config = dict(
    n_layer=9,
    d_model=768,
    n_experts=16,
    experts_per_token=2,
    d_expert=448,
    d_shared_expert=640,
    activation='clamped_swiglu',
    moe_layers=[0, 1, 2, 3, 4, 5, 6, 7, 8],
    router_score='softmax',
    normalize_top_k=True,
    routed_scale=1.41,
    balance_loss=0.00228,
    balance_bias=False,
    router_noise=0.1,
    init_std_router=0.00921,
    lr_router=0.000957,
    n_head=12,
    n_kv_head=4,
    head_dim=64,
    vocab_size=16384,
    norm='rmsnorm',
    norm_place='pre',
    norm_eps=1e-05,
    positions='rope',
    rope_base=10000.0,
    rope_fraction=1.0,
    qk_norm=False,
    attn_scale=0.125,
    tie_embeddings=False,
    parallel_block=False,
    init='uniform',
    init_std_qkv=0.0162,
    init_std_o=0.00382,
    init_std_up=0.0162,
    init_std_down=0.00234,
    optimizer='muon_variant',
    lr=0.00542,
    lr_mult_down=0.7,
    beta1=0.9,
    lr_head=0.00353,
    grad_clip=2.0,
    warmup_steps=200,
    schedule='wsd',
    decay_fraction=1.0,
    decay_shape='sqrt',
    final_lr_fraction=0.0,
    batch_tokens=65536,
    seq_len=1024,
    doc_mask=False,
    train_tokens=425900000,
    steps=6499,
    dataset='wikipedia_en',
)
Below are experts of layer 6 (counted from 0) of a mixture-of-experts language model. Rows are named router (the router's row for the expert) and show model dimensions 0-191. Each number is 500 + 50 x the weight over its row's rms, rounded and kept within 0 to 999. Numbers have three digits each.
Before each expert's rows: "raises" lists some tokens whose logits its average output raises strongly, later layers aside. This comes from a sample of Wikipedia text that the model never trained on.

# expert 7
raises: "o", "al", " and", "is", "es", "ath"
router:457505535488448538527516575467539381521509434475473530535519448487472482482480483491499537448606490509475521473465366504479617430412460555392550516545546407558481433555394428488556508470445482603513505544540497464537546444477464498432600503458629464556466487568503458500547500549565529574524426578415497608522487488482516531532559542520540544531441471632512477485467448551437529406441463579513493629529524454534501485555501480584586509535485571447536534474516477591544519512526430474495481469403468555575474520417409461551456552499498379547468509498450496463511464573513531459

# expert 5
raises: " and", ";", "ish"
router:473457452484517512433511584531477514500556530463586556562439529468530452545440568559523480511413532524411512561565541494436501590529531487487470385559493403504471565468478583480474515457484432515411570459508585562598535546560567417524504440494552433597495494588552481526412463535543450493555462512515463541415413452510551479513478536447456512567561402628518530466442540453493588571526586552589529564536525415422460525437492553477512523525443515532455475533502500542470557505484558523495519491508473604441550468507528535638515565485448465391459488498508523536552509560527559502

# expert 3
raises: ",", ".", "-", "o", " ", " a"
router:417579508436420535525532485523547507541557484426481432603516507540500635442534472548596502513428418489574520398559440515501461536502492503476491536472439576630620395469506481544481514453529530491525427548494475484552498480447438567511475597501403522503441551561580536487587532522481556510552561504542560594585582429502458410588489531520490406415483525557527528507566479527508456483487479503517563476554471470408424447487454523576410525545592496524502491404482484469491504507506515529399498459482503450548449497510549539563484471430508526557413451519522548488484553478430486474

# expert 9
raises: " and", ",", " ", ".", " of", " ("
router:581538432401432486425556490553495549528461490453569477409477565589518419548535538611546502539471406501479485472523535464533482470490532538553521433475519525476398507556420519497540529504490466567502476497576498492517519541458535503498409584499440438447620446456484541483605461468401429382458455488516548441521519473439472425501448361492455482559549499421479471440455453432478542530565548438502542497513599597557443485475594383476519533509489533364512527543456466586484526525453415509528490537463530415488506470455419521551489461585570503431520518502563478543476474510571493477

# expert 11
raises: ".", " by", " and"
router:576541472431498570470484536453491486545414545532473531496516492435461521439488496505450534481523503536591450476499502501458446546569517486508563519429449514512451592460560514558554549472457364460402522508454563481424509554569491571461585651513532580493526507553461526453578412506449380511601523537609472508610461446595494576462594451513488617448556496425493528480444617476521468529532557455475517418509530495505490569453398618456442509544564488361504537512553438496526542499497481520481534470481478392500500584463450505573528523471556521568587530447476471500465523429496514572

# expert 2
raises: "\n\n", "\n", " The", " In", " A", " He"
router:522476488573626534484594514524472505566556529502421496494500449541462517463505484477496530541526534508590461513484534491520457527532486542568416474430505473389563525454440439508519538548501541509469505388620420516431542514524505551479603397473497533520523471395498567552414545489478510508488475443410437470605441564479514499480426438540485477536433564485468511562419496477445429549437470468443524456515460583461578562467472461489514473414476489453563445532466470452468504535484507469613462464436437578464571543425581525424537506450473569587468603501477492590483501582541493432

# expert 14
raises: ",", " and", ".", "-", " in", ":"
router:480473519481559484505575504443490523490532489522573449497514539524563478570453509488437442475509476510398458512562497463507525426451473532538502451599529534519451460497486513442424476569549541435548499453454395493525503430442461484494455564509532472520497562479414399464470539495447534519440541510471477534474460529435542478487431503510514487541552564506528455514580489464544511480490458523469465464487479511541489469475464453552617545457601486620432503472492592544434380509499548551460529473620522531540505503495488504485493418536465518429500469486527506485505470472388518419

# expert 1
raises: "2", "1", "i"
router:396473425634453506573506477485572512501464499470501513544564448405529541531440475484630490499501528485523509470485485522432518582576496541539462520492592530490449460482528557479508478546559558485454417525506414532456547495430547505545474460527490536454505494489527414464419570494450507447546470540417525543426512459526496514543506530526474531449465535446464536494424471589395448560532521509489457503500466480505531566578528471511443520473535568477449573487431591467526468445507449480493538479559530509398479538532539538532467445494493503401545392501437467471487473545532460497

# expert 15
raises: ",", " and", " in", ".", "\n", " ("
router:585489503480563502561418436493429581499485525499500533485471433479511502528485500513419501461547520489561599556490461528582466505544534442552475498445439531402468536548503538500562504459534499511438526490575547587516438518520513464508563513555530552576494503529522539510435426464471464483465477555550504556450438501549503506493473419564504526471467608466565527527443593459455500541560564498516562399518617560475521526496467486432436465475441529424471474524535506479529440552501534563553482590533535460378482562584487456584541507555485524487598614527475450622534469416512517595

# expert 12
raises: " in", "-", " and", " for", "c"
router:526423524504518435548506591458543522550488494509480446424550513456524487401504523423486502521543609593477551532530621526575500428425537534482563475541427408583477511517462520559579444463438491479543456559454581367435377523539442477542452511513543522416431504500437494540571421548530522445550607387498486464427589551496491528439474482453480466536582484504493445498492489529544438434500544450504556572453493491551515554535440447524448464555431470581507496512428509491565542478607452481510501590506587559480480483464415502531489531510470503562420540478571494547381561472508438493

# expert 10
raises: " and", "it", " by", "/", "in", "is"
router:523437475542534524484419489457436478450371490541475552526473477441455412615487483550468596462550590442457501419417432514563437462537595448496497553568506522515445583587564470503562545475418406535487545469404498465481457514457583397457491479424462495454529491499485547489481512576551465526493478461475487482411458540501534506416523593467401591567527546476551519487519539477540553491541436526449433475509388568531504527479487526469522416528487469453505479533507437498517545438497486496508399444463396473515458403618523488429450532550502495590558508467548437471516386520605414546